Experts of a small language model: 456M tokens.
Below are experts of layer 4 (counted from 0) of a mixture-of-experts language model. Rows are named router (the router's row for the expert), down (a neuron's output weights, with its number) and show model dimensions 0-95. Each number is 50 + 12 x the weight over its row's rms, rounded and kept within 0 to 99.
Before each expert's rows: "comes before" lists some tokens at least twice as common just after its tokens as in all text. This comes from a sample of Wikipedia text that the model never trained on. Tokens count by the router's weight.

# expert 5
comes before: " ", "\n", " —", " \"", " A", " but"
router:86 35 74 61 39 28 48 68 59 34 58 44 55 64 35 49 46 46 47 62 53 54 40 50 45 34 26 49 55 39 32 52 35 53 41 33 45 35 51 56 43 41 64 29 44 67 57 44 53 37 46 58 52 53 58 24 54 58 56 26 53 55 60 45 42 47 52 40 53 52 55 60 44 58 45 58 75 52 55 62 57 45 42 41 35 63 41 31 45 60 57 36 45 65 62 52
down0:37 47 61 36 54 51 55 58 60 36 61 49 55 54 51 34 61 62 65 45 40 61 47 69 76 11 58 54 20 56 51 53 44 23 45 58 37 46 25 37 45 36 37 33 66 56 57 44 46 57 48 58 62 51 42 67 60 82 54 48 80 51 35 35 65 58 40 29 48 53 65 41 61 58 63 59 56 59 36 41 64 66 65 52 48 65 52 55 52 56 55 61 33 57 54 34
down1:46 58 50 75 58 62 35 61 41 64 62 38 32 38 44 38 56 55 70 52 49 43 54 49 52 49 55 61 49 46 30 54 62 48 71 56 23 50 63 74 41 62 44 30 53 49 43 73 37 54 45 45 54 54 59 32 60 44 61 60 44 48 32 53 63 52 42 42 49 33 38 48 57 38 55 27 50 49 89 39 44 74 45 51 83 40 47 40 50 55 59 42 42 42 39 37
down2:46 48 64 40 59 57 53 56 52 58 43 48 52 39 49 70 53 32 69 49 53 48 52 68 47 14 55 33 49 52 40 47 53 33 50 44 46 68 57 42 59 31 42 69 51 37 74 59 58 51 24 46 38 32 26 54 31 48 55 37 47 61 72 63 62 50 55 39 54 55 63 65 48 67 53 59 65 60 53 32 47 58 57 62 70 45 32 67 29 63 43 56 48 48 44 71
down3:67 30 62 71 35 14 62 45 58 63 42 47 45 34 40 63 59 56 38 46 55 52 36 50 38 54 50 40 49 51 51 35 46 61 60 53 60 34 12 57 47 41 34 57 53 85 53 46 55 41 61 39 70 31 36 51 64 62 60 34 49 54 50 57 58 39 67 40 52 29 54 53 45 37 64 15 65 38 55 52 42 53 57 57 48 64 42 22 53 56 61 29 56 51 57 54
down4:35 54 41 48 53 60 69 49 67 58 31 67 63 45 54 54 51 64 42 42 59 54 50 62 57 47 65 51 34 68 36 57 43 39 71 31 40 53 49 29 59 44 36 50 51 30 34 66 45 52 46 32 58 40 44 70 50 38 25 45 47 46 43 51 41 48 62 67 68 62 46 44 56 52 55 56 38 66 49 53 34 65 48 63 41 72 32 36 42 49 57 52 60 30 28 58
down5:30 57 35 44 45 62 49 60 44 44 19 66 67 53 16 77 61 37 46 54 37 62 57 32 43 24 43 42 59 48 50 44 66 38 58 52 64 46 59 54 55 10 43 55 57 52 58 27 44 57 49 46 31 55 51 30 61 51 30 38 65 45 41 51 35 52 57 52 68 64 59 50 64 34 44 50 45 52 55 53 63 46 53 29 70 48 58 40 54 44 33 34 45 50 63 52
down6:45 57 26 46 54 53 26 54 57 63 50 47 35 40 53 59 44 32 53 49 65 29 60 36 49 41 49 20 41 47 55 48 23 59 49 52 28 54 63 46 62 54 55 49 52 49 33 55 52 45 45 44 52 63 45 39 33 71 31 48 38 69 53 58 50 60 62 53 30 53 63 32 51 49 26 46 52 45 35 39 49 59 71 40 44 38 52 64 41 62 54 61 45 67 45 52
down7:45 47 63 38 22 21 41 71 59 52 62 33 50 59 51 55 38 34 60 53 61 50 68 33 37 44 71 47 45 61 50 57 52 52 58 69 44 37 54 44 54 48 46 38 62 64 70 30 40 41 48 43 42 60 52 67 28 46 37 71 60 35 52 41 57 40 51 39 21 42 54 38 56 46 62 67 51 36 65 57 34 57 45 63 57 23 53 44 46 55 56 48 37 55 63 44
down8:52 66 52 36 73 56 46 51 61 74 36 36 58 65 47 46 53 59 68 47 58 51 45 59 43 45 33 43 41 39 78 44 51 54 52 54 50 59 53 65 70 58 42 69 55 39 59 72 51 46 57 69 42 64 38 52 48 51 62 41 45 54 48 34 31 33 30 65 84 48 71 44 43 55 32 49 71 47 70 61 60 52 41 77 68 76 30 60 15 53 31 37 56 44 38 39
down9:56 64 54 43 60 58 44 47 50 65 58 62 40 40 51 59 58 29 60 61 38 55 56 37 68 49 51 61 50 32 55 51 41 78 49 49 43 47 42 52 23 41 47 52 48 52 48 42 28 61 52 61 49 44 49 62 52 48 64 41 54 59 46 40 53 79 61 54 77 43 56 46 41 30 47 41 52 54 66 51 34 57 58 38 51 59 66 48 35 76 50 69 55 39 43 50
down10:47 39 52 47 50 45 39 56 54 49 41 71 65 67 39 33 69 53 21 56 64 53 70 33 47 30 53 41 23 50 48 54 38 41 45 31 32 36 32 41 56 55 62 45 45 61 39 57 48 68 39 43 44 47 57 63 50 28 45 52 49 35 56 62 40 62 45 42 47 48 36 49 63 45 58 36 33 35 51 49 64 45 41 61 55 40 56 61 53 40 47 49 49 43 44 46
down11:44 57 29 55 43 44 41 69 49 64 43 56 54 49 32 32 37 51 56 40 52 60 49 34 53 38 37 56 92 50 38 54 53 87 61 33 44 46 61 49 48 76 29 54 56 51 39 39 30 64 54 54 49 52 69 59 41 64 32 47 66 42 35 58 53 39 64 74 58 51 35 62 30 54 42 59 47 57 37 51 32 34 51 36 42 41 59 56 47 59 56 61 31 47 63 47
down12:37 43 34 63 62 54 18 33 52 47 59 58 49 55 48 39 52 72 30 43 27 42 35 35 37 42 48 61 66 37 49 48 62 61 58 43 37 57 44 44 56 31 32 39 50 67 60 43 48 39 50 54 61 69 58 59 34 39 61 43 32 36 44 90 46 45 42 50 62 62 65 53 38 26 20 59 48 42 31 55 62 42 50 39 37 33 39 66 65 49 39 51 39 35 46 64

# expert 1
comes before: ",", "s", " of", ".", "'", " and"
router:69 43 30 58 46 40 43 77 42 57 32 50 74 54 48 34 54 57 32 57 77 60 53 33 57 31 54 47 55 60 61 57 55 48 63 47 39 36 73 50 30 46 44 36 35 68 61 25 36 44 65 70 49 66 49 55 43 38 60 46 38 41 58 61 42 52 36 53 65 50 47 39 64 40 41 71 41 67 67 36 50 45 63 35 42 25 61 67 49 32 50 59 42 62 58 53
down0:81 70 54 48 51 41 37 54 63 44 75 33 37 52 41 34 53 52 64 65 41 63 47 73 60 30 39 48 41 28 34 67 31 54 31 69 52 32 59 48 45 45 31 35 49 65 59 65 58 44 56 62 56 46 47 47 51 51 57 58 67 59 40 55 45 52 36 55 55 39 49 49 50 52 27 62 31 52 51 59 56 50 71 68 38 51 44 48 61 47 58 53 59 58 16 34
down1:38 61 35 57 49 43 56 73 61 57 49 58 62 68 42 39 64 39 39 59 57 63 64 48 33 50 39 67 53 45 53 53 60 55 71 54 46 81 41 45 52 66 71 53 57 58 24 52 32 68 66 52 57 39 45 49 48 51 45 76 46 45 54 43 62 56 47 39 66 40 40 47 47 52 53 58 62 40 60 49 61 47 52 28 69 43 47 68 56 49 52 51 40 56 56 41
down2:49 44 63 48 44 65 46 52 50 56 49 38 41 41 55 52 33 51 63 39 36 64 47 51 58 54 60 57 55 54 59 53 46 50 51 47 37 73 66 54 40 74 55 52 80 35 45 64 42 50 38 64 41 50 32 36 56 30 60 64 28 60 35 53 33 48 33 39 59 43 55 43 60 54 24 42 77 63 51 63 68 54 38 65 46 47 37 57 53 43 50 71 44 40 44 42
down3:41 42 45 56 53 48 30 60 71 35 53 72 64 33 38 51 37 52 60 35 59 35 45 26 40 56 45 56 39 87 73 56 38 53 43 62 49 44 35 45 37 07 60 39 53 45 48 40 72 45 69 45 45 57 34 45 66 25 70 54 42 73 36 47 53 37 51 47 51 28 43 39 63 44 56 55 50 69 42 54 62 60 64 58 54 36 48 62 42 31 49 59 57 47 61 70
down4:63 44 52 41 40 56 49 62 24 66 39 50 46 51 58 38 35 47 43 66 45 28 63 32 35 70 47 56 43 46 45 50 60 50 64 58 43 43 60 48 47 47 32 26 37 53 67 55 30 58 53 52 33 68 56 55 43 51 31 68 61 62 46 49 61 44 63 52 54 63 56 45 61 31 30 51 38 53 41 54 64 71 42 45 43 72 63 50 64 83 56 60 41 55 41 63
down5:42 49 47 65 62 43 46 54 36 29 39 59 44 47 54 40 60 43 62 47 58 58 57 39 37 46 40 48 34 32 56 37 56 55 76 53 43 60 36 59 53 49 69 46 44 43 55 55 67 61 63 54 74 51 55 56 38 52 43 52 40 27 49 71 41 76 82 73 52 32 56 43 45 51 51 44 28 58 60 66 47 54 25 36 52 45 36 43 26 48 66 48 59 37 40 68
down6:55 41 58 47 72 50 41 52 28 37 67 48 51 24 55 56 68 55 76 39 50 49 39 55 16 52 35 44 43 77 36 55 40 60 28 24 59 34 53 70 50 37 69 48 54 31 41 58 54 52 30 66 34 43 58 45 47 43 61 62 32 41 68 49 62 39 57 38 27 44 52 68 49 35 49 53 48 59 44 40 57 60 58 61 65 72 39 53 42 31 62 41 60 39 40 41
down7:56 66 71 32 43 44 44 52 39 55 52 58 47 69 53 58 39 50 59 72 29 54 36 45 63 42 54 61 60 51 49 61 43 41 63 34 42 47 37 51 31 61 16 30 65 54 72 47 41 60 42 57 32 35 37 51 46 53 42 50 35 53 19 49 57 78 47 53 55 62 68 81 43 56 41 43 50 48 70 56 65 46 39 40 53 55 56 50 36 58 84 58 49 67 56 64
down8:46 67 37 23 48 48 58 42 28 51 39 66 34 50 48 23 49 57 40 50 44 54 60 42 70 75 53 52 30 40 36 50 63 54 45 45 34 54 59 52 58 56 74 55 45 52 44 29 40 59 44 74 45 60 40 62 41 36 61 51 47 45 41 46 55 63 35 36 61 45 47 49 36 27 25 58 61 35 58 47 38 17 59 63 62 51 73 40 57 42 50 45 40 63 57 71
down9:39 42 56 74 70 30 42 43 63 56 59 70 48 54 62 41 71 46 60 54 54 48 54 41 25 51 51 49 54 42 47 19 59 49 51 59 38 42 66 53 68 48 59 50 39 19 40 43 40 49 41 57 54 32 42 43 50 61 67 38 45 50 73 60 38 57 60 38 43 41 47 46 42 37 54 41 54 49 20 53 38 53 49 38 31 67 32 49 40 54 41 62 47 50 59 69
down10:41 75 55 58 44 68 41 58 56 67 62 28 38 45 57 52 39 65 63 57 41 62 34 29 50 38 71 32 51 50 58 40 50 46 32 74 35 33 34 57 58 61 57 54 57 31 52 29 61 07 72 46 69 30 49 57 39 52 55 61 60 49 32 63 38 59 44 30 35 48 49 64 58 57 45 42 46 50 48 44 38 53 34 57 33 59 43 42 60 63 51 50 57 69 67 40
down11:48 67 65 56 58 46 71 66 30 66 57 64 27 49 54 39 26 42 52 56 57 41 30 30 56 55 53 42 40 42 39 60 49 33 38 50 48 43 48 74 35 49 48 52 54 55 49 79 61 63 45 43 44 43 31 59 33 55 38 56 42 65 36 60 41 41 25 41 49 54 39 36 55 44 44 46 52 46 41 51 39 44 36 53 73 34 53 32 57 43 57 52 46 54 62 69
down12:49 37 46 60 60 53 58 41 35 60 46 60 69 48 41 70 58 67 41 33 47 45 57 60 57 48 47 42 32 43 59 41 56 55 65 65 46 58 42 54 65 54 48 33 29 48 62 48 46 48 46 55 73 50 73 63 36 71 40 54 45 42 82 58 38 45 46 64 53 60 48 41 74 36 66 66 47 44 41 46 44 28 45 19 44 45 52 58 77 48 42 43 46 56 50 40

# expert 3
comes before: " |", ",", ".", "0", "–", ")"
router:48 46 64 58 38 56 49 28 85 69 48 43 60 55 46 63 74 38 55 66 50 39 64 52 64 51 46 57 66 70 64 46 55 40 54 33 51 41 49 65 41 73 53 54 53 27 59 57 41 31 63 42 50 39 43 43 32 51 59 53 56 49 49 65 36 29 45 50 42 55 51 34 46 46 39 45 47 55 70 30 48 56 43 23 34 47 47 39 49 40 66 40 50 61 35 55
down0:58 60 40 46 54 56 63 61 50 33 49 59 32 54 67 46 36 56 48 41 27 71 50 33 64 60 61 52 46 43 55 52 38 54 53 32 46 48 55 30 60 35 65 49 43 46 41 56 58 40 60 60 58 52 60 55 67 50 52 55 30 57 71 63 48 69 51 50 71 36 47 47 49 27 21 54 36 41 56 68 51 62 48 48 62 53 57 43 38 63 63 45 43 46 51 62
down1:52 51 70 58 50 56 39 61 36 46 50 62 60 68 53 47 56 46 40 64 35 31 42 52 49 54 39 45 48 55 30 49 48 51 45 54 64 48 60 48 20 45 58 55 42 56 35 67 46 43 19 52 34 43 56 64 49 45 31 48 39 29 45 44 56 34 61 24 43 63 45 51 45 47 58 40 63 61 34 63 36 32 36 42 64 57 51 56 27 41 72 64 53 61 63 87
down2:65 74 54 56 43 55 67 46 43 44 48 41 57 70 49 26 28 29 62 54 31 45 53 32 52 44 53 73 55 66 53 59 37 80 44 49 39 44 67 51 35 44 48 33 46 57 59 57 56 60 32 44 57 56 66 64 33 69 55 37 68 35 59 39 47 53 58 57 60 39 39 51 52 60 55 41 48 64 44 63 36 37 09 48 43 51 66 36 59 40 47 51 60 69 55 19
down3:42 64 45 62 40 51 77 40 60 60 66 62 52 58 45 44 55 59 48 66 85 45 45 60 35 52 57 26 51 49 64 65 54 40 61 36 34 57 53 35 60 44 43 61 49 43 62 53 44 50 51 55 54 51 78 65 57 40 33 49 52 57 64 49 47 62 42 71 74 49 64 54 53 60 59 53 34 71 46 61 54 55 54 56 58 43 41 62 47 39 51 58 60 48 73 45
down4:38 45 53 42 40 46 50 41 78 50 56 39 32 51 31 23 42 65 36 61 52 39 48 49 57 38 47 49 62 44 63 30 43 52 38 82 61 71 32 43 53 39 68 50 75 41 73 55 36 57 50 42 58 46 44 32 49 63 49 87 50 58 45 48 47 41 40 39 48 51 58 45 35 57 39 55 45 54 50 45 45 50 56 42 50 39 59 49 56 35 48 43 33 68 35 48
down5:39 48 70 47 64 35 76 41 68 40 51 45 55 44 59 60 43 57 51 66 41 51 36 27 47 19 44 47 57 48 54 50 46 22 50 47 58 38 58 57 40 46 50 69 37 43 48 79 46 46 58 73 42 82 45 59 61 48 56 53 53 72 30 42 62 36 43 45 39 34 59 50 56 44 51 61 39 44 51 64 52 38 56 57 38 52 52 32 61 72 52 45 57 35 18 51
down6:69 52 50 56 25 37 57 48 36 64 44 56 56 24 45 49 51 35 53 64 42 36 60 51 39 65 50 53 50 52 49 57 25 34 63 57 43 44 67 69 68 39 45 27 32 51 41 49 40 71 37 41 47 66 65 30 63 68 43 37 53 36 67 46 62 78 56 73 41 52 56 43 67 31 55 64 52 56 37 64 47 57 61 57 71 52 42 43 32 42 52 34 44 40 42 28
down7:40 39 43 65 46 74 62 48 42 56 47 51 51 48 55 23 25 52 58 65 74 58 69 33 49 49 61 49 45 49 51 50 73 46 46 67 63 30 53 39 67 28 40 32 57 59 42 45 41 56 58 44 65 54 57 33 49 63 62 51 37 42 47 55 46 51 56 57 42 37 58 37 58 53 66 46 49 62 71 66 60 53 58 35 63 66 62 63 56 45 44 52 44 61 62 49
down8:45 54 51 42 37 47 59 64 57 34 36 41 45 50 63 45 49 66 48 64 55 67 32 35 50 57 57 50 60 50 60 54 37 69 71 67 57 37 59 57 36 56 54 49 47 55 45 47 46 46 41 47 44 58 37 43 54 56 51 32 34 56 58 59 36 61 45 92 52 50 53 44 62 49 24 45 54 45 49 58 28 55 48 69 32 41 61 64 58 33 56 33 54 56 50 31
down9:59 41 53 47 16 54 61 46 61 48 55 68 43 38 58 61 47 32 21 46 51 33 69 44 49 57 73 35 56 44 45 71 52 31 57 47 42 43 50 46 55 61 57 44 40 29 46 68 38 51 61 46 37 23 49 48 47 62 53 41 56 61 58 62 38 49 40 44 39 53 51 59 47 50 59 54 49 53 71 55 45 50 45 74 53 47 70 56 53 44 50 32 59 53 47 39
down10:58 38 61 20 67 58 60 52 69 44 40 54 42 58 49 29 62 42 45 34 56 64 57 78 42 56 28 46 32 78 46 49 50 53 46 65 65 60 27 46 70 51 57 57 44 24 56 42 46 62 49 54 47 53 37 53 61 52 35 48 74 57 69 67 59 22 45 56 62 58 27 37 70 47 39 45 19 52 54 68 56 37 63 62 44 67 57 54 54 40 59 66 52 41 60 60
down11:37 49 42 27 38 44 41 62 60 43 53 56 51 60 42 45 60 59 59 52 59 36 71 40 59 60 51 67 63 39 29 39 56 30 50 50 64 48 46 62 78 64 67 44 52 68 43 43 48 63 46 72 65 53 28 51 35 37 56 73 46 57 65 73 48 38 28 48 70 53 53 46 40 46 56 47 61 39 41 63 59 50 51 35 26 57 32 35 63 62 57 33 50 44 45 57
down12:43 68 58 57 43 55 51 29 38 60 44 33 22 58 55 60 40 43 38 70 48 61 58 68 42 52 71 53 52 42 69 49 37 37 51 44 40 51 43 50 40 36 10 26 46 46 53 51 35 30 56 59 48 37 46 30 46 52 59 44 77 51 34 40 60 72 50 43 49 53 71 69 29 58 63 53 41 59 53 66 71 38 45 32 44 42 40 42 55 33 59 48 65 52 45 51

# expert 6
comes before: " the", " a", " to", ":", " his", " in"
router:89 46 32 48 32 58 18 56 52 53 39 34 39 72 28 34 62 51 41 57 60 52 48 35 49 38 55 41 60 47 48 34 56 46 66 29 58 44 56 56 29 52 43 36 53 38 58 35 51 44 60 52 44 65 34 41 58 25 53 61 52 66 66 29 35 59 33 43 69 53 42 40 55 50 64 46 58 62 55 57 36 49 45 51 50 32 56 52 51 51 64 76 45 49 49 57
down0:65 31 57 50 44 46 58 28 52 29 30 43 52 57 46 69 78 49 46 45 48 23 47 45 38 29 55 39 39 73 53 83 33 47 42 46 53 64 46 43 53 55 43 72 59 44 67 37 38 60 46 64 57 25 46 43 41 64 48 41 49 62 60 56 36 22 31 57 63 65 49 42 38 69 51 53 55 46 46 66 42 40 55 22 75 45 38 41 60 50 35 50 31 37 61 36
down1:27 39 62 69 15 58 54 53 86 36 63 72 52 65 54 60 48 46 53 39 54 66 55 48 59 41 43 58 55 42 69 60 47 46 61 29 30 33 50 33 55 51 67 40 59 58 45 21 38 39 56 51 44 58 57 53 50 52 55 39 65 57 48 31 59 54 57 43 59 56 43 57 60 46 48 43 62 38 62 40 51 34 33 43 66 68 44 46 57 57 48 65 55 46 57 35
down2:20 69 48 57 26 62 56 42 56 49 45 42 58 57 48 39 41 70 54 61 72 52 78 74 54 62 54 44 71 50 53 74 54 44 70 54 60 59 40 42 47 43 60 46 77 51 71 35 48 56 50 45 62 36 52 54 52 39 65 48 43 55 57 67 61 41 57 59 58 47 54 61 53 36 46 57 48 38 73 63 54 16 54 49 48 53 53 34 59 53 46 33 37 75 55 60
down3:54 50 53 44 64 65 69 75 41 53 65 35 40 69 55 47 27 65 48 62 66 63 51 51 53 50 67 38 49 51 59 24 72 60 47 35 41 58 40 62 57 59 41 40 64 54 43 38 31 50 53 63 55 50 56 65 40 33 64 43 56 55 65 69 47 67 58 48 67 44 36 48 65 44 60 26 53 58 66 61 67 38 25 63 51 49 54 44 50 34 43 71 25 51 69 53
down4:58 52 72 57 43 66 44 42 29 54 29 35 58 59 47 50 74 53 36 53 36 51 43 48 51 52 32 55 47 31 49 34 56 43 54 56 76 68 71 46 33 52 78 48 58 57 58 30 50 48 48 38 55 63 51 37 45 93 53 42 42 54 50 28 46 45 53 37 56 59 55 53 46 61 31 47 48 47 62 51 55 30 18 56 42 46 44 64 57 46 48 33 52 53 22 67
down5:41 43 35 73 75 31 57 53 30 47 53 58 71 59 26 59 64 48 34 57 60 83 49 50 60 82 58 43 59 29 59 66 64 54 54 63 70 30 31 62 26 44 59 49 47 29 42 36 63 68 66 55 53 50 53 47 52 40 57 61 48 28 43 53 70 53 50 43 35 51 30 33 62 52 51 49 45 53 40 39 43 61 41 17 50 37 46 49 50 58 24 51 46 51 52 54
down6:37 29 69 56 50 49 49 71 55 69 65 38 57 37 34 50 51 34 44 25 64 39 46 55 46 39 37 59 55 76 36 31 41 68 48 59 36 79 51 51 41 66 51 66 48 65 40 54 64 52 66 81 51 48 40 61 64 57 72 53 60 58 28 56 65 60 50 38 40 45 62 43 44 44 52 13 70 53 65 51 49 53 46 60 54 40 65 58 55 45 69 41 59 32 71 56
down7:62 37 20 64 19 27 41 51 52 49 46 46 80 67 42 43 55 48 48 64 44 78 55 62 51 39 22 20 67 49 53 62 48 56 20 33 26 37 58 59 36 48 41 42 60 45 48 40 52 42 45 34 69 60 40 26 73 68 49 54 45 42 59 85 45 52 46 39 66 62 45 43 53 43 39 49 52 26 49 45 47 54 48 48 36 60 66 60 70 33 46 54 37 58 41 50
down8:43 55 55 52 65 42 45 77 46 61 34 44 45 40 40 57 53 32 60 37 54 49 35 66 35 72 55 36 70 28 63 60 67 15 50 56 40 47 60 43 44 38 41 61 29 31 32 53 35 39 26 37 52 47 60 30 48 63 45 49 48 52 49 36 38 35 50 41 57 43 65 64 38 68 43 72 45 59 59 31 45 51 56 36 46 71 57 56 55 72 54 42 45 38 60 30
down9:53 43 40 71 49 70 65 50 44 58 62 61 44 54 62 44 54 43 59 44 46 46 45 62 49 50 57 43 48 54 52 36 55 46 72 57 47 58 42 54 48 40 53 48 44 42 40 34 66 50 53 46 39 42 45 57 48 14 49 69 44 70 68 30 52 47 47 41 55 45 55 42 49 49 72 48 59 57 36 60 36 48 63 51 58 53 55 74 42 66 54 46 73 38 51 36
down10:48 44 54 71 34 18 39 62 51 46 60 55 55 52 26 51 53 44 53 41 35 54 58 51 44 51 49 62 54 55 68 52 34 45 43 53 40 56 53 55 55 58 34 65 71 54 41 35 59 45 29 64 38 53 61 46 54 46 34 54 45 60 24 38 31 66 38 43 41 56 41 47 53 43 69 48 36 49 51 47 29 62 45 46 69 47 37 59 54 54 36 68 45 50 53 42
down11:29 50 76 52 54 42 44 34 48 26 42 62 49 54 47 33 51 54 37 30 38 62 54 24 52 70 42 63 51 42 65 20 58 47 33 73 59 83 53 52 61 31 57 55 52 53 61 44 49 41 54 41 53 60 55 62 66 41 49 68 54 53 75 32 35 67 44 50 46 58 59 57 40 59 32 60 38 50 61 28 63 42 42 49 42 24 45 50 41 43 58 43 70 52 55 47
down12:52 45 47 60 48 54 62 48 40 28 45 52 32 67 39 55 65 63 66 50 56 60 71 37 54 33 37 51 47 26 87 67 52 66 58 44 64 59 54 32 42 53 39 57 46 62 68 41 60 57 47 49 52 37 41 51 56 46 56 63 33 63 52 64 48 29 51 36 43 51 63 54 50 13 79 55 42 40 49 53 54 52 60 58 56 21 58 35 52 37 52 46 33 48 66 47

# expert 2
comes before: "\n", "|", "-", "==", "The", " The"
router:89 41 45 58 48 50 27 50 70 41 52 80 51 51 45 44 63 54 39 45 59 43 45 63 49 43 47 62 48 49 46 32 24 30 36 49 67 31 50 63 49 52 42 41 62 51 78 40 55 48 39 53 44 62 34 31 46 51 72 61 28 37 70 42 49 51 52 37 30 51 35 33 62 31 49 48 48 55 36 58 47 65 55 41 55 50 31 77 60 52 44 54 55 51 52 63
down0:50 51 40 45 45 58 43 40 68 57 63 51 61 58 28 59 40 47 51 35 44 57 69 67 32 26 45 46 57 44 52 73 40 40 58 45 55 31 26 56 35 50 43 74 47 48 40 45 42 54 51 46 44 57 26 70 72 47 57 74 55 68 61 38 44 55 61 40 57 50 39 48 53 56 36 26 45 30 33 41 39 56 51 81 55 47 49 56 46 43 28 34 62 64 28 46
down1:63 51 63 57 64 70 22 28 58 48 38 62 38 45 38 58 43 79 52 45 64 58 72 57 51 56 60 54 57 55 44 36 67 48 61 51 56 52 49 63 61 60 47 48 63 56 43 50 66 40 49 29 50 43 61 40 70 72 36 45 51 57 54 41 48 47 54 50 61 56 53 44 51 59 82 46 77 36 48 23 56 42 62 46 49 54 39 29 58 50 47 40 58 62 47 62
down2:43 62 52 48 45 50 66 50 34 46 42 48 42 64 64 45 59 52 57 49 48 58 31 66 45 50 52 36 66 58 57 55 50 55 17 56 23 47 61 47 55 45 36 74 36 53 48 52 70 55 16 77 54 82 61 32 56 61 48 63 51 50 51 50 59 40 42 53 58 38 50 28 55 64 38 54 63 35 42 34 60 45 63 56 66 50 35 36 32 87 49 19 48 50 58 56
down3:38 55 38 59 45 47 44 31 34 20 47 42 45 51 37 68 46 54 42 78 56 72 40 48 46 50 37 53 36 35 59 65 57 50 53 40 79 83 50 54 55 52 47 42 39 55 46 45 50 31 54 57 48 65 39 42 77 46 34 49 58 61 68 57 58 51 73 51 22 70 55 56 48 43 52 52 36 54 50 53 57 58 59 58 21 47 63 58 48 34 48 43 70 64 74 37
down4:55 32 51 40 36 49 71 30 63 47 41 30 51 45 51 48 66 53 48 74 34 30 44 42 60 79 70 52 60 42 55 45 44 75 58 60 68 55 21 35 47 47 73 66 43 45 43 44 38 65 49 49 82 48 45 40 50 44 60 41 72 59 59 42 47 42 55 39 59 57 32 44 48 41 58 52 58 81 52 63 56 57 57 61 51 56 54 57 51 50 44 70 35 47 50 64
down5:39 26 56 46 39 56 51 59 56 61 44 47 64 47 53 27 24 51 60 73 36 46 16 35 45 54 46 45 46 60 46 33 51 47 47 63 47 41 59 47 77 46 52 47 67 49 54 61 63 58 56 34 54 41 44 68 57 34 39 37 69 48 64 47 29 65 54 43 46 57 70 52 63 39 34 31 58 56 60 47 39 29 46 64 34 41 64 68 61 57 53 34 57 73 48 45
down6:57 61 42 35 41 58 39 42 50 21 42 35 47 55 40 35 32 64 18 42 55 26 48 67 48 53 50 59 40 50 37 55 39 50 49 54 62 62 60 54 43 24 56 31 71 38 28 39 41 31 47 63 34 84 68 40 68 46 47 59 63 55 56 52 39 64 46 40 53 47 35 67 69 65 62 59 63 42 44 68 46 46 57 20 26 33 37 63 58 56 55 58 65 46 39 58
down7:57 45 26 60 50 74 84 67 56 51 62 59 46 26 44 51 34 44 34 41 55 44 58 50 24 50 61 61 55 35 38 57 48 52 31 52 58 33 50 62 41 55 54 58 46 48 46 44 68 48 44 58 54 42 57 42 62 24 36 33 60 40 63 53 33 38 45 45 38 46 65 42 66 52 57 28 56 53 52 52 14 74 45 55 43 51 50 38 63 46 62 57 61 45 46 39
down8:55 38 58 41 43 72 49 65 29 61 57 57 57 63 49 41 54 48 51 46 55 51 24 37 54 39 34 26 64 53 36 55 53 70 46 47 44 36 30 68 46 39 55 54 58 44 43 30 49 45 44 56 59 61 55 63 67 39 40 59 62 40 22 40 75 41 66 23 49 47 34 30 69 52 60 66 43 52 62 69 39 51 43 57 43 43 52 50 50 48 51 61 66 69 31 53
down9:43 44 61 51 48 28 60 50 47 62 39 60 59 49 32 41 45 41 50 53 50 54 53 43 63 61 68 46 32 79 58 46 29 61 45 37 62 38 20 69 40 44 38 54 52 53 65 54 57 48 46 43 58 45 64 63 77 67 42 50 23 42 40 50 49 43 47 43 59 56 55 45 51 45 52 32 66 67 65 45 47 76 54 43 65 31 54 33 48 39 47 35 50 68 62 49
down10:43 49 30 33 51 30 43 50 59 44 46 60 54 32 25 58 38 39 62 33 65 40 64 45 56 66 36 66 44 55 35 34 36 52 61 66 55 56 26 26 53 50 38 47 78 42 45 52 54 50 63 36 58 54 48 37 43 53 37 60 42 32 57 57 54 44 46 39 43 44 47 67 47 34 50 63 56 42 67 57 47 25 60 55 54 23 87 58 64 55 44 50 31 49 43 48
down11:48 58 56 21 43 47 43 57 58 58 47 56 54 51 59 23 46 32 50 48 64 36 57 72 43 55 46 50 74 45 26 50 45 46 61 59 51 57 72 61 70 35 38 21 55 46 45 26 56 26 42 31 38 64 45 66 52 49 46 62 42 51 64 55 50 39 40 37 56 46 58 46 47 22 50 48 76 43 62 55 67 43 57 52 81 45 37 28 34 51 52 35 44 35 51 45
down12:48 54 38 49 35 56 56 50 42 67 60 53 48 45 50 53 18 44 54 41 51 60 22 37 58 44 47 64 43 62 53 50 43 61 45 52 39 50 37 65 38 44 58 52 62 66 62 58 59 48 51 50 35 54 47 52 32 51 38 60 46 43 49 47 78 65 86 39 51 45 64 65 41 33 30 44 60 50 34 60 53 53 48 56 58 49 45 36 40 43 61 34 53 53 63 63